config = dict(
    moe_layers=[1, 3, 5, 7],
    routed_scale=2.0,
    balance_bias=True,
    norm='layernorm',
    optimizer='soap_variant',
)
Below are experts of layer 3 (counted from 0) of a mixture-of-experts language model. Rows are named router (the router's row for the expert), up (a neuron's input weights, with its number) and show model dimensions 0-127. Each number is 50 + 15 x the weight over its row's rms, rounded and kept within 0 to 99.
Before each expert's rows: a language model's description of what the expert responds to. This comes from a sample of Wikipedia text that the model never trained on.

# expert 15
What it handles: Digits, family words
router:57 38 49 35 73 41 54 58 38 59 37 74 54 20 67 62 60 42 27 64 50 26 48 80 54 64 30 71 61 67 66 36 31 62 54 61 32 46 69 68 35 56 42 17 62 52 53 69 45 67 64 66 50 50 58 39 47 47 59 54 27 48 64 79 60 41 37 37 50 31 41 51 37 39 49 41 31 59 34 64 48 65 53 50 70 48 66 51 73 71 62 48 37 55 47 37 53 25 30 60 52 60 69 41 41 16 75 53 47 64 44 62 43 46 49 26 46 56 84 52 32 62 47 54 64 49 49 85
up0:39 61 46 62 68 60 51 29 17 54 32 60 60 72 42 47 63 30 66 50 49 09 70 59 47 67 71 71 21 41 68 36 51 34 26 60 61 61 40 41 60 64 52 45 65 38 61 25 45 34 63 42 75 72 47 35 41 74 48 50 61 57 57 68 50 53 81 56 57 67 43 30 47 48 75 38 64 33 70 55 99 39 36 39 37 44 53 40 66 56 55 48 53 57 42 61 62 41 65 56 50 50 29 73 31 64 21 61 25 62 67 26 60 49 45 58 64 59 66 35 38 29 43 22 60 27 52 47
up1:34 50 66 78 64 72 60 68 55 19 55 26 44 32 34 46 40 49 46 37 51 61 35 52 59 37 65 39 38 89 63 76 26 43 41 23 61 57 96 56 56 39 33 55 34 47 24 68 47 51 59 39 38 45 41 76 60 42 54 51 66 69 49 43 55 41 71 54 43 37 45 76 43 63 60 63 46 60 70 53 65 66 50 59 38 40 46 56 61 88 74 44 43 49 78 81 67 18 89 46 55 43 62 39 79 39 33 70 19 51 14 80 70 59 53 46 22 55 63 53 45 51 52 45 49 56 39 41
up2:30 33 48 35 35 43 33 46 54 45 62 63 45 39 62 34 40 49 73 64 59 60 56 70 60 58 86 40 39 68 59 69 57 63 74 21 31 26 60 58 72 32 41 67 29 30 49 34 50 28 43 59 55 66 61 49 41 61 70 56 25 57 28 54 33 38 57 57 30 88 45 73 17 35 30 41 39 48 31 54 59 53 57 59 35 40 45 38 51 63 62 67 56 61 57 24 37 52 42 31 83 58 59 35 44 20 47 52 29 30 31 39 38 53 63 34 67 64 26 34 46 57 55 56 88 36 56 36
up3:45 39 71 34 44 52 68 45 73 45 31 41 43 57 55 56 71 43 22 51 42 27 44 44 52 71 48 30 44 71 59 48 58 38 71 67 36 47 60 44 69 59 40 35 38 46 33 49 79 52 52 43 56 60 65 47 58 60 60 59 34 61 32 34 74 55 40 58 48 67 45 67 49 49 72 64 47 51 59 48 34 63 34 51 50 19 36 77 49 60 35 45 69 60 84 66 41 58 85 38 55 71 52 63 65 32 56 63 28 68 65 50 46 74 72 30 15 67 52 28 10 17 58 36 66 58 69 60
up4:30 55 37 50 45 39 38 40 36 40 70 44 45 22 40 35 62 55 56 41 56 42 62 28 34 71 50 81 41 38 43 29 64 40 36 51 14 66 37 46 41 46 13 60 72 36 67 72 39 44 24 59 60 47 47 33 56 88 29 72 67 34 42 63 49 38 42 28 61 62 59 26 66 26 50 32 54 31 47 49 68 56 49 53 23 49 49 52 54 33 39 50 30 20 62 76 39 31 29 61 66 34 55 40 48 61 70 25 55 47 48 32 39 35 44 71 47 72 55 39 43 58 55 63 36 41 84 56

# expert 10
What it handles: Particles and name pieces
router:64 47 46 67 41 65 54 46 32 58 67 54 63 56 71 68 44 44 59 80 69 38 46 54 62 81 34 62 57 47 58 66 45 70 27 63 42 34 52 74 30 31 58 51 36 62 64 68 32 36 45 48 47 37 43 43 15 50 56 63 72 21 51 56 52 49 47 50 62 66 53 60 33 75 34 40 49 68 42 63 47 39 56 70 58 40 55 60 84 33 32 31 56 73 54 64 48 67 36 48 50 65 51 79 71 56 71 38 18 41 48 23 71 32 79 46 51 41 57 56 49 64 62 62 26 34 75 51
up0:45 64 74 56 70 36 56 41 45 57 45 60 29 37 52 69 67 57 70 29 42 49 37 62 51 52 64 48 67 46 53 51 42 44 47 67 60 36 54 37 57 41 35 66 67 48 43 48 46 50 49 95 37 38 46 76 51 46 37 48 24 49 62 58 63 71 56 38 49 35 30 67 55 52 30 47 55 52 39 20 57 40 31 40 61 50 47 59 43 43 46 74 50 26 47 43 59 56 40 60 43 61 30 55 75 58 59 59 38 51 51 60 67 40 38 88 29 57 45 66 55 50 26 27 41 57 56 58
up1:19 63 58 43 38 43 38 79 53 54 67 42 61 47 58 50 67 48 61 68 33 75 57 44 57 77 58 46 68 74 52 24 55 71 70 38 27 43 47 68 73 47 50 65 62 60 25 63 55 25 78 56 60 43 43 56 42 50 45 48 42 34 48 39 41 19 35 46 80 54 37 38 30 38 39 68 29 41 59 81 64 28 32 54 46 44 69 45 69 54 62 49 54 55 41 66 45 59 55 46 41 58 46 32 72 46 46 54 37 41 61 59 66 68 59 43 62 88 54 20 48 63 60 51 75 39 62 57
up2:59 46 41 45 65 47 13 66 38 58 57 61 49 50 60 36 55 33 63 39 29 71 22 46 47 46 45 43 45 40 64 60 58 52 83 61 34 46 12 18 63 78 69 14 34 78 28 55 62 45 42 69 42 61 65 78 51 72 58 44 27 44 49 53 56 12 62 64 68 62 73 28 31 57 72 59 54 81 82 37 60 52 41 53 59 56 59 55 56 50 51 36 41 35 53 47 48 21 39 52 66 69 41 69 43 82 74 40 57 51 50 60 34 22 54 16 56 58 70 66 46 27 51 67 65 61 39 57
up3:64 57 26 42 60 41 35 59 90 36 52 62 48 16 73 64 61 82 42 43 58 48 38 66 35 74 44 61 33 44 28 40 50 40 62 46 67 54 49 68 12 33 40 26 27 61 48 47 59 51 29 54 12 48 59 40 22 39 60 62 33 50 43 35 70 74 49 51 79 51 19 75 63 60 45 54 68 56 53 41 39 42 70 42 52 64 71 46 70 59 28 59 54 48 37 26 49 40 68 39 57 66 32 49 58 61 56 78 52 16 58 45 59 21 59 61 39 31 34 44 28 67 52 68 31 52 43 23
up4:68 24 76 32 79 49 63 67 46 55 58 48 20 68 73 62 44 60 62 46 27 62 53 53 65 44 57 62 30 41 69 46 18 32 62 65 51 35 53 68 76 43 44 60 20 49 59 76 84 57 54 45 82 63 46 45 42 57 44 47 70 62 54 43 58 25 46 68 69 71 72 29 76 58 64 59 42 58 57 57 86 87 66 52 45 62 38 50 42 26 57 53 29 53 64 22 30 46 60 27 41 62 52 71 56 59 36 55 45 64 52 61 45 47 53 62 52 51 66 58 48 56 62 48 36 71 40 49

# expert 16
What it handles: Digits in measurements
router:73 42 40 61 50 34 41 36 39 73 36 27 44 48 68 17 42 35 58 34 55 67 82 33 41 78 53 57 52 48 74 36 41 54 47 56 20 47 53 49 21 50 57 47 40 47 67 52 53 48 31 48 36 46 39 47 43 46 64 76 28 50 29 46 29 32 44 37 32 42 69 34 45 60 42 65 63 58 50 59 59 50 31 54 18 34 33 71 37 59 37 46 45 47 13 52 30 34 42 41 62 22 61 43 72 63 62 53 40 31 29 41 49 38 58 54 40 40 66 30 17 80 56 33 46 27 65 69
up0:27 50 73 54 58 58 48 70 60 65 55 49 57 12 38 52 74 49 53 32 62 22 27 42 72 70 55 30 88 51 38 44 35 49 36 72 13 38 32 59 54 56 30 67 51 53 70 59 50 92 76 48 31 51 95 41 30 44 69 47 62 61 85 55 59 57 49 28 43 76 78 14 58 54 49 61 50 36 56 55 19 40 63 37 39 25 53 43 62 53 51 43 45 30 55 50 46 53 63 54 36 40 71 46 62 46 55 10 53 68 51 39 54 41 61 80 60 65 58 59 70 40 47 59 18 57 60 38
up1:74 46 46 56 34 51 45 51 51 62 53 88 58 47 48 65 50 41 48 68 62 61 59 47 71 42 27 30 55 69 43 56 68 46 25 55 55 48 39 28 59 77 36 44 67 23 79 49 72 52 40 72 44 80 35 64 69 30 66 60 15 53 59 64 37 50 38 43 70 51 62 62 47 70 50 62 47 57 53 32 66 54 65 66 76 48 75 33 34 52 26 66 41 31 28 42 67 60 46 41 52 78 63 41 39 57 43 49 63 66 43 42 42 78 51 63 64 73 35 67 76 39 53 50 45 64 73 76
up2:50 52 32 52 57 32 29 51 66 47 69 46 49 38 56 53 58 56 36 47 46 32 39 52 29 47 56 46 59 37 66 46 53 36 48 56 40 24 51 54 74 37 56 21 58 57 65 20 49 57 43 34 59 61 68 58 53 64 48 39 64 43 60 70 50 47 75 83 58 51 58 70 53 34 65 44 61 56 53 78 56 41 32 34 21 35 28 03 57 48 63 66 61 45 30 61 59 45 54 36 40 39 34 35 41 26 63 57 50 46 30 52 16 47 66 63 40 37 52 43 55 27 43 64 91 87 22 28
up3:46 64 41 31 65 53 71 45 48 17 34 87 52 54 33 65 34 44 17 79 18 47 26 46 62 27 73 51 44 42 54 37 58 62 51 60 41 58 43 40 59 69 41 55 20 41 53 56 39 32 36 49 37 64 40 50 42 38 42 46 47 62 61 69 45 45 59 45 35 49 61 42 59 52 60 80 52 42 46 41 41 60 77 00 44 77 61 49 43 46 65 38 22 49 35 43 35 58 88 56 47 54 44 55 65 41 48 72 51 46 30 61 37 63 32 67 47 65 53 55 64 24 40 69 63 41 43 66
up4:34 54 39 56 72 66 82 57 23 73 50 60 57 48 59 30 30 48 60 48 49 53 56 84 49 62 66 58 29 46 79 61 50 53 57 50 47 45 40 50 67 40 38 66 40 48 34 28 70 20 36 43 32 49 38 42 60 73 29 62 59 56 55 58 37 71 22 33 83 52 50 54 65 59 36 50 50 67 42 62 41 59 56 72 56 64 44 23 80 44 67 61 52 42 44 51 33 30 44 42 77 48 44 21 35 29 53 60 29 40 31 61 21 60 46 49 58 61 68 55 67 43 62 43 71 64 36 27

# expert 7
What it handles: Year middle digits
router:56 47 47 65 59 58 56 66 45 36 39 65 62 59 36 27 34 60 34 79 42 63 31 52 57 39 27 20 65 38 57 36 48 74 69 62 41 43 46 43 52 53 26 45 40 48 45 55 33 52 42 57 49 37 30 42 73 26 43 66 34 68 72 56 34 24 47 35 45 40 28 42 41 65 76 49 28 46 35 59 32 39 54 43 25 71 54 39 60 44 45 50 36 71 32 29 32 76 76 48 32 40 62 32 40 71 47 54 53 47 34 50 63 46 63 69 53 48 69 59 23 81 52 26 50 16 49 61
up0:58 55 39 39 55 63 45 43 48 57 49 43 49 25 24 63 31 41 64 43 40 54 47 50 63 44 45 56 62 34 77 46 43 69 66 35 72 67 52 40 48 42 53 49 50 62 50 46 77 64 25 51 55 45 43 67 60 36 59 50 33 59 38 32 61 53 54 54 41 47 43 31 18 47 46 67 42 46 41 32 68 66 65 57 48 37 28 76 66 53 40 44 47 54 52 57 56 78 54 24 75 31 54 46 51 41 31 14 46 55 58 68 65 47 33 37 27 57 70 54 61 94 47 37 68 53 56 32
up1:47 49 68 56 49 60 32 53 63 26 66 51 38 68 61 44 51 64 62 54 77 51 53 76 55 39 35 67 53 79 35 79 35 72 63 65 41 53 43 38 30 32 30 55 17 35 54 49 59 39 64 52 54 64 61 41 66 63 45 46 61 48 50 46 55 43 90 44 41 30 61 56 54 36 54 50 53 26 22 62 43 72 58 60 38 70 49 48 24 43 37 57 23 76 39 41 52 62 14 46 35 59 42 42 67 47 26 45 32 55 49 49 62 57 71 51 39 51 72 44 68 42 60 53 44 59 59 67
up2:34 47 54 54 53 71 33 72 66 57 62 40 36 37 29 13 56 54 68 59 26 32 37 38 91 62 29 19 20 62 45 78 56 51 48 61 68 56 56 58 57 50 54 73 49 26 47 37 59 48 40 31 65 32 47 44 59 47 31 69 48 35 51 18 76 56 49 50 54 67 50 35 55 50 19 38 51 10 44 26 55 46 61 50 52 74 52 56 38 55 36 63 51 43 59 59 70 52 37 30 41 73 70 78 50 75 28 41 62 62 43 43 45 62 71 41 49 39 53 25 14 29 51 34 48 73 55 53
up3:55 44 48 60 61 43 42 32 54 53 43 44 58 48 69 59 72 50 65 38 49 62 66 32 19 66 16 43 36 41 66 35 07 48 51 28 63 20 40 50 60 28 46 49 57 40 30 48 65 66 40 70 72 94 51 33 76 40 61 39 61 36 56 45 60 50 51 34 55 50 37 85 31 58 45 69 56 37 25 26 73 73 50 66 55 68 45 42 54 53 42 47 54 43 51 44 32 62 66 46 50 59 74 15 74 69 67 50 55 67 44 43 40 44 34 59 62 74 64 54 36 49 58 66 29 26 52 54
up4:53 40 34 53 65 57 17 51 64 43 54 33 50 35 41 55 48 31 56 34 39 54 24 61 26 47 31 49 60 48 48 52 57 44 41 64 32 69 39 52 55 68 54 43 64 23 33 57 52 49 72 56 72 47 54 30 35 42 43 27 33 47 42 23 63 30 37 60 72 56 56 51 46 60 13 58 53 47 42 29 52 27 34 67 51 75 39 79 33 48 29 58 82 58 60 29 48 78 54 66 78 40 73 54 43 67 40 42 51 43 36 43 38 74 33 56 42 46 58 50 25 67 30 58 62 44 46 59

# expert 8
What it handles: Institutional proper-name words
router:91 41 36 73 52 60 38 62 63 75 43 63 43 49 56 40 56 68 26 40 71 47 20 59 38 62 50 74 51 56 70 67 21 53 58 65 52 52 65 58 50 33 60 39 60 61 45 61 39 46 37 84 54 53 38 37 52 61 48 54 69 40 77 65 65 51 64 35 63 66 25 64 53 48 76 58 66 59 41 56 64 36 50 30 40 53 55 34 71 75 50 65 33 52 47 48 36 59 63 41 24 38 56 25 60 44 62 70 40 43 72 11 37 43 47 36 61 41 72 54 70 45 38 60 12 27 45 60
up0:72 66 57 51 46 62 60 42 62 52 23 42 53 31 61 33 54 49 63 53 80 16 48 56 52 40 66 83 65 62 45 47 35 67 34 75 77 31 48 28 23 74 29 72 72 31 45 24 68 56 69 39 47 66 34 68 35 28 41 68 33 17 44 37 48 63 48 46 72 68 81 60 74 75 68 90 51 54 63 39 56 51 45 66 60 59 33 27 48 76 39 54 59 20 72 32 44 62 15 56 62 51 46 54 72 35 75 49 49 56 20 44 58 46 63 47 41 68 38 63 31 37 48 58 51 76 56 62
up1:27 65 32 55 64 52 53 38 39 39 66 74 28 55 55 58 49 47 28 69 27 51 55 60 46 46 69 60 48 48 50 52 69 46 30 71 19 29 41 34 43 38 42 42 38 30 67 49 46 65 61 47 32 74 41 40 57 45 82 62 43 32 34 40 47 54 46 59 55 54 39 46 59 44 67 45 42 63 73 49 51 53 56 51 41 24 48 68 28 24 59 41 54 28 46 54 32 64 71 28 51 59 25 81 60 58 60 61 51 36 84 32 31 74 59 48 41 58 74 58 60 64 69 39 42 47 32 61
up2:63 71 40 57 68 23 25 52 66 45 56 62 59 74 29 31 30 76 33 38 19 63 32 60 74 56 37 31 73 61 80 58 54 62 45 53 44 46 50 61 55 22 64 46 69 54 37 45 53 58 49 51 57 31 66 70 43 49 41 70 51 34 75 25 54 50 45 52 68 66 47 44 57 28 40 65 43 65 38 48 38 56 74 56 50 55 61 67 63 23 80 57 63 44 39 70 59 29 68 67 43 56 31 39 51 28 70 56 73 64 39 55 77 43 53 50 56 27 46 59 48 66 48 51 28 36 26 31
up3:51 47 36 47 44 47 16 43 31 58 53 55 55 46 36 49 39 65 73 44 51 31 59 55 41 47 24 54 18 54 71 60 38 68 39 44 26 37 46 45 70 35 39 34 10 26 56 54 28 29 36 60 41 29 41 68 40 83 76 48 74 51 36 57 80 73 40 29 48 39 44 61 30 39 73 62 65 23 59 62 48 68 38 66 47 40 42 69 51 70 53 38 57 27 62 45 38 67 56 45 58 66 59 44 44 51 34 62 53 53 64 44 51 26 38 53 39 41 63 49 55 62 51 50 43 50 36 70
up4:99 42 48 32 59 48 50 41 40 52 43 50 49 51 44 80 70 50 64 47 50 35 63 61 75 49 71 50 47 57 57 43 56 41 36 65 49 63 66 48 75 50 74 55 52 58 70 43 20 41 35 41 62 45 47 40 45 67 40 69 32 69 67 34 31 52 55 48 51 76 44 60 74 50 65 35 48 52 35 60 68 40 40 01 48 63 65 62 40 42 37 52 59 46 72 36 60 58 16 52 38 54 37 56 43 55 62 55 48 34 39 48 32 47 51 42 68 22 40 30 49 62 45 20 48 73 45 43

# expert 11
What it handles: Table cell spaces, digits
router:70 71 63 38 55 69 28 42 78 28 56 59 67 50 37 68 28 71 90 52 50 50 66 56 52 56 35 65 41 72 53 40 44 76 36 46 57 29 55 49 33 53 41 34 41 64 56 16 68 59 44 43 44 69 60 57 54 66 40 64 26 54 52 47 46 67 56 35 59 28 48 42 46 57 66 67 46 43 34 65 59 76 41 44 29 73 56 66 56 70 81 48 56 53 33 59 52 58 45 24 68 63 77 31 66 34 64 64 26 46 71 66 27 30 14 62 48 67 53 51 43 58 44 53 30 41 75 34
up0:61 57 49 67 45 65 22 47 39 71 33 03 31 53 58 24 42 48 79 31 50 51 56 41 40 53 25 51 31 52 42 65 50 64 18 46 35 63 32 41 40 30 59 50 56 76 48 27 53 34 66 47 23 51 73 53 67 25 32 37 61 54 67 42 75 34 36 22 44 53 55 63 23 57 78 52 69 48 70 34 24 56 40 46 42 63 39 59 61 59 25 88 53 47 41 47 60 51 53 54 61 66 63 79 62 70 32 28 68 55 58 65 66 35 56 38 51 22 52 70 40 81 36 59 64 47 66 72
up1:59 33 43 35 58 50 76 69 69 70 50 68 71 67 52 14 71 14 71 68 67 18 54 44 24 40 69 58 35 77 47 45 65 37 37 42 57 31 53 53 43 28 58 50 69 63 48 60 78 46 55 35 49 72 59 32 60 55 35 63 11 67 48 51 34 64 59 84 20 64 44 39 41 63 45 63 39 40 52 61 33 58 49 56 61 50 60 60 46 58 58 38 45 65 37 42 42 44 43 58 66 69 52 31 45 56 30 72 72 76 45 51 37 39 50 54 57 35 56 44 25 51 37 31 43 70 47 58
up2:55 53 37 64 60 20 60 62 50 62 51 43 49 47 54 54 49 38 65 76 79 43 61 55 41 54 18 63 57 26 38 42 49 48 58 48 38 61 39 55 46 64 52 65 40 26 68 25 26 55 04 73 56 34 61 56 66 35 50 43 59 43 24 43 39 45 41 64 63 17 50 40 62 68 41 57 60 66 67 54 48 55 49 30 71 62 22 67 31 39 43 41 43 59 71 40 51 41 23 57 45 51 71 34 48 43 57 44 49 37 56 40 53 70 27 23 44 33 32 53 64 41 52 35 64 51 63 27
up3:47 64 47 48 63 48 27 39 70 47 43 57 42 72 46 55 16 54 42 48 58 30 27 54 60 63 55 27 52 53 83 50 46 70 49 39 34 42 33 54 43 60 58 42 34 23 35 13 53 47 44 47 65 55 43 46 42 51 68 45 80 59 50 47 66 42 41 72 96 58 42 52 51 54 55 54 72 56 39 45 47 43 41 56 33 67 45 65 29 69 51 31 58 30 33 38 67 43 71 43 48 51 55 31 26 51 49 17 60 61 44 39 55 79 62 59 61 41 31 60 53 70 77 50 55 25 67 48
up4:58 71 56 75 57 52 57 98 49 51 66 54 38 58 41 49 50 38 48 40 61 30 41 52 56 28 47 31 56 53 72 68 63 45 39 36 59 66 66 57 37 70 54 55 51 41 43 66 43 37 55 38 58 36 38 36 47 39 49 68 63 50 77 41 57 59 38 56 58 75 54 70 35 54 57 10 55 42 48 36 73 50 80 62 33 72 50 41 45 59 39 65 35 53 44 49 60 52 21 44 65 18 47 52 23 43 54 49 91 70 60 43 54 73 44 57 35 39 49 67 26 68 49 26 29 53 47 55

# expert 9
What it handles: Closing brackets, date spaces
router:33 53 59 64 20 67 80 59 39 82 46 28 63 49 31 38 56 78 31 47 45 46 57 69 44 58 20 50 34 46 53 34 24 43 69 43 46 70 70 34 41 58 49 53 55 61 54 65 61 52 37 71 31 51 43 61 58 54 69 60 64 46 79 57 58 36 40 05 50 26 28 45 49 28 46 48 52 31 21 65 31 80 28 47 43 84 43 41 73 53 63 37 49 45 12 29 26 70 83 63 82 52 66 24 46 68 47 60 45 47 55 48 52 44 32 51 50 52 71 34 64 91 36 41 52 28 29 62
up0:28 26 72 58 65 60 52 57 65 63 46 56 49 57 64 52 50 56 47 46 23 59 34 52 69 57 47 30 65 52 63 26 48 47 19 44 70 56 58 66 44 44 43 31 63 73 31 32 70 37 59 68 32 73 63 49 55 24 56 70 51 43 60 50 84 48 65 38 41 53 60 61 46 57 48 21 59 56 74 51 27 66 39 47 36 75 71 37 46 39 47 66 62 44 72 54 48 57 58 53 43 51 28 65 40 61 49 43 77 44 43 62 65 34 65 79 43 32 38 58 41 35 54 20 72 55 69 70
up1:75 61 48 25 37 40 42 22 32 66 64 71 80 46 38 44 70 49 60 65 25 56 55 75 36 71 52 52 37 29 43 53 65 60 60 42 27 40 41 36 07 49 35 46 52 74 50 47 58 49 51 28 28 73 66 54 57 41 66 28 34 59 51 38 83 52 35 40 46 48 61 50 27 42 59 48 68 53 24 30 26 17 45 66 67 55 48 38 38 41 50 58 24 64 65 26 45 50 56 83 30 53 54 58 61 65 36 36 68 40 34 55 41 46 44 43 61 61 42 14 46 68 48 37 23 71 55 56
up2:73 62 39 54 45 52 50 50 52 57 37 34 40 24 39 26 59 43 31 31 61 54 47 29 51 49 32 41 59 58 48 50 90 33 37 45 53 54 49 51 48 66 59 53 28 42 57 59 62 61 75 51 56 26 51 69 64 59 67 45 69 26 51 61 47 54 59 58 45 32 20 59 74 54 51 35 43 21 55 80 35 54 64 79 52 53 69 66 58 59 31 44 45 52 45 72 60 38 64 38 64 60 48 63 61 47 60 89 34 41 34 24 57 51 70 45 30 25 60 62 40 74 42 79 40 36 78 39
up3:58 64 59 41 46 31 69 68 29 24 72 63 56 54 45 80 59 62 25 59 35 52 59 36 48 37 45 36 65 52 41 58 64 46 31 73 59 54 45 28 34 27 53 50 55 44 46 53 41 49 54 55 67 61 33 25 32 81 37 72 53 58 65 30 38 44 11 64 54 78 50 49 43 59 71 41 63 59 37 64 51 38 68 44 59 31 62 51 70 70 35 53 75 56 27 58 57 60 58 68 53 50 46 49 81 56 62 69 46 43 70 15 59 50 58 42 84 59 75 45 45 53 55 23 45 55 76 52
up4:57 50 49 33 60 22 52 54 43 37 48 53 62 50 37 55 60 50 37 48 61 22 38 65 46 16 55 52 38 53 28 50 34 41 45 48 42 41 13 55 50 48 51 38 43 34 53 43 83 49 60 70 29 45 80 41 40 63 04 20 21 50 89 50 60 51 38 64 47 89 49 30 59 41 51 50 48 62 41 66 41 65 69 64 46 36 63 24 60 58 53 67 44 36 57 38 40 57 59 54 68 38 38 66 64 37 86 47 57 35 47 35 58 33 46 38 60 34 45 28 64 53 39 41 16 55 72 36

# expert 0
What it handles: Taxonomic name pieces
router:38 67 41 43 67 71 48 63 71 48 48 56 60 54 24 45 42 73 49 61 43 64 50 57 47 50 48 62 87 49 24 50 43 46 33 65 41 38 33 51 29 72 51 85 35 61 55 58 80 46 47 44 52 51 45 45 21 69 66 41 40 61 74 67 42 46 68 66 53 33 72 50 69 41 43 66 33 57 45 47 42 35 57 71 28 74 46 74 57 55 40 36 63 64 35 58 46 57 37 55 58 39 45 72 66 55 55 56 20 57 49 42 56 62 65 65 55 42 51 58 23 44 68 73 58 48 74 43
up0:35 22 56 32 66 61 46 57 65 39 44 41 47 59 65 76 55 47 30 30 33 45 41 75 48 60 27 46 28 29 54 42 54 54 42 57 62 39 51 67 83 62 70 72 46 46 52 49 33 58 55 55 75 61 68 54 18 44 69 70 51 28 42 37 60 52 74 12 46 36 17 40 24 40 63 42 37 47 30 66 46 36 56 50 59 28 54 56 41 82 76 21 59 26 53 52 40 47 83 50 39 31 74 34 57 72 51 48 43 56 51 37 38 30 38 53 67 31 34 46 47 72 67 44 31 48 36 47
up1:51 39 54 59 19 54 72 44 68 71 45 39 33 36 50 51 78 60 56 53 44 30 80 50 42 53 28 37 45 22 56 55 46 61 41 43 51 52 78 23 32 55 61 77 51 51 50 84 41 59 53 48 30 24 64 46 51 51 57 32 58 45 43 52 50 33 36 56 58 65 56 46 46 43 46 44 81 54 39 47 70 53 47 75 26 11 64 46 70 65 17 44 63 49 58 59 27 46 52 45 52 51 52 53 62 59 53 26 22 56 66 38 38 51 57 59 63 42 51 22 69 45 60 57 47 86 28 49
up2:73 41 61 61 23 37 34 45 70 47 40 58 61 57 67 39 52 25 34 59 55 44 27 48 78 37 51 06 58 51 47 69 40 81 51 59 60 35 17 56 40 49 50 54 51 58 35 74 39 62 72 57 52 49 44 31 30 27 35 43 41 41 46 44 43 40 58 62 49 48 45 55 66 54 51 38 43 64 39 64 87 53 28 53 34 35 42 61 39 19 40 46 40 83 55 75 58 31 49 33 64 78 21 71 39 58 70 72 37 72 38 41 67 34 52 61 37 54 53 54 56 80 62 20 12 48 38 54
up3:22 42 72 63 85 55 62 66 69 58 21 46 55 26 47 58 39 61 48 50 28 40 57 73 36 59 74 34 74 43 47 40 79 51 40 44 73 72 49 41 71 39 48 63 67 29 59 75 53 45 52 72 66 39 58 59 55 55 58 57 62 51 69 58 55 27 57 57 74 55 25 58 64 61 64 42 67 64 62 39 58 33 58 41 40 71 22 66 64 53 73 62 63 50 72 35 49 66 55 81 67 11 21 35 80 44 63 83 66 63 65 60 45 75 72 48 53 44 60 30 53 50 65 51 57 56 48 37
up4:43 68 52 43 44 45 24 31 48 54 56 29 40 24 39 53 26 44 64 56 21 60 50 57 40 71 44 46 59 72 47 61 45 36 60 49 72 75 63 37 25 66 20 60 47 42 68 59 65 64 61 73 29 41 56 54 37 28 32 76 55 44 43 47 31 54 75 65 48 30 56 55 72 44 51 59 51 55 33 54 46 24 64 58 26 79 71 47 66 50 63 32 47 54 49 67 59 25 37 42 36 43 51 62 17 36 44 55 31 68 39 44 36 34 74 32 69 38 66 20 57 99 52 52 69 34 29 47

# expert 28
What it handles: Score and attendance numbers
router:56 40 54 49 45 43 51 37 62 49 58 63 51 51 77 34 40 65 25 57 76 45 33 47 48 45 45 60 40 66 45 19 80 62 33 57 56 42 51 46 59 57 58 40 39 38 60 54 52 44 52 85 62 40 06 76 48 58 59 68 59 52 41 37 46 45 53 39 64 55 24 66 48 52 56 42 45 47 71 70 67 49 39 35 27 34 34 56 53 58 47 48 30 56 40 54 34 59 39 41 63 53 62 44 57 46 56 76 48 57 49 65 67 47 32 82 26 67 71 56 32 45 65 25 55 56 68 65
up0:72 63 67 49 61 75 65 32 45 77 40 17 49 17 52 27 58 45 55 14 55 55 46 43 53 68 62 40 62 57 61 41 47 57 35 38 59 57 53 43 36 34 72 49 56 16 73 35 65 53 48 60 57 57 44 78 26 64 41 62 57 47 57 44 48 46 47 42 60 44 79 57 28 54 43 72 46 44 66 49 42 45 62 31 51 49 64 60 38 50 41 23 49 24 46 49 30 73 42 64 43 39 59 44 77 39 53 59 60 25 25 29 54 57 28 44 74 43 66 52 50 43 85 47 34 40 44 66
up1:64 59 65 56 56 32 53 48 75 52 64 38 49 67 17 54 59 43 51 38 44 45 64 40 63 34 30 45 40 79 54 56 54 65 25 26 55 46 44 42 68 68 55 59 63 75 22 30 50 54 51 24 43 78 72 45 78 50 25 53 68 63 31 59 32 54 52 30 68 35 30 30 56 38 31 46 64 32 99 37 47 61 76 32 69 41 58 45 45 66 29 48 44 45 57 29 50 53 57 35 33 26 08 46 68 74 09 63 40 38 63 59 55 55 56 64 36 55 46 66 61 51 65 24 39 47 56 65
up2:33 36 48 53 67 50 28 33 56 33 38 37 33 70 58 49 42 46 41 30 43 47 61 47 71 44 34 53 49 65 68 35 64 84 56 38 63 45 48 55 60 60 57 14 73 77 13 54 42 38 38 39 51 40 29 58 41 63 40 74 49 93 41 44 41 60 31 45 57 57 31 47 62 78 75 30 35 43 59 58 47 40 25 65 42 52 48 31 43 63 42 66 33 70 35 66 42 45 69 36 45 54 57 43 52 50 52 42 58 41 71 52 63 79 73 57 23 57 18 45 18 56 33 26 45 64 30 52
up3:57 19 37 42 57 37 63 44 75 50 23 67 65 53 69 48 59 57 49 31 54 70 64 36 36 47 44 41 58 75 23 62 50 72 64 43 29 39 59 37 06 35 46 63 39 44 59 59 46 55 36 79 28 38 77 57 61 45 44 57 55 42 61 70 46 58 74 28 40 50 80 45 33 67 64 65 51 57 64 46 58 53 56 55 74 44 38 36 05 79 64 73 49 46 37 37 76 70 51 45 76 40 40 74 50 54 47 49 56 17 25 36 37 68 40 76 65 30 69 07 41 59 40 28 77 57 41 50
up4:39 70 59 48 40 58 77 42 45 66 23 56 64 56 70 51 40 42 41 70 35 47 47 30 61 51 50 40 47 44 42 61 40 59 54 56 67 54 34 66 45 79 55 64 62 47 45 52 42 66 46 25 67 46 60 46 38 70 34 31 22 78 63 89 41 35 49 31 31 39 64 50 24 47 38 60 29 30 48 55 30 71 69 63 32 51 48 36 39 25 42 53 67 41 56 55 15 38 59 59 47 40 61 35 66 67 41 52 32 68 52 61 36 28 30 43 49 42 84 45 52 70 05 21 26 35 63 41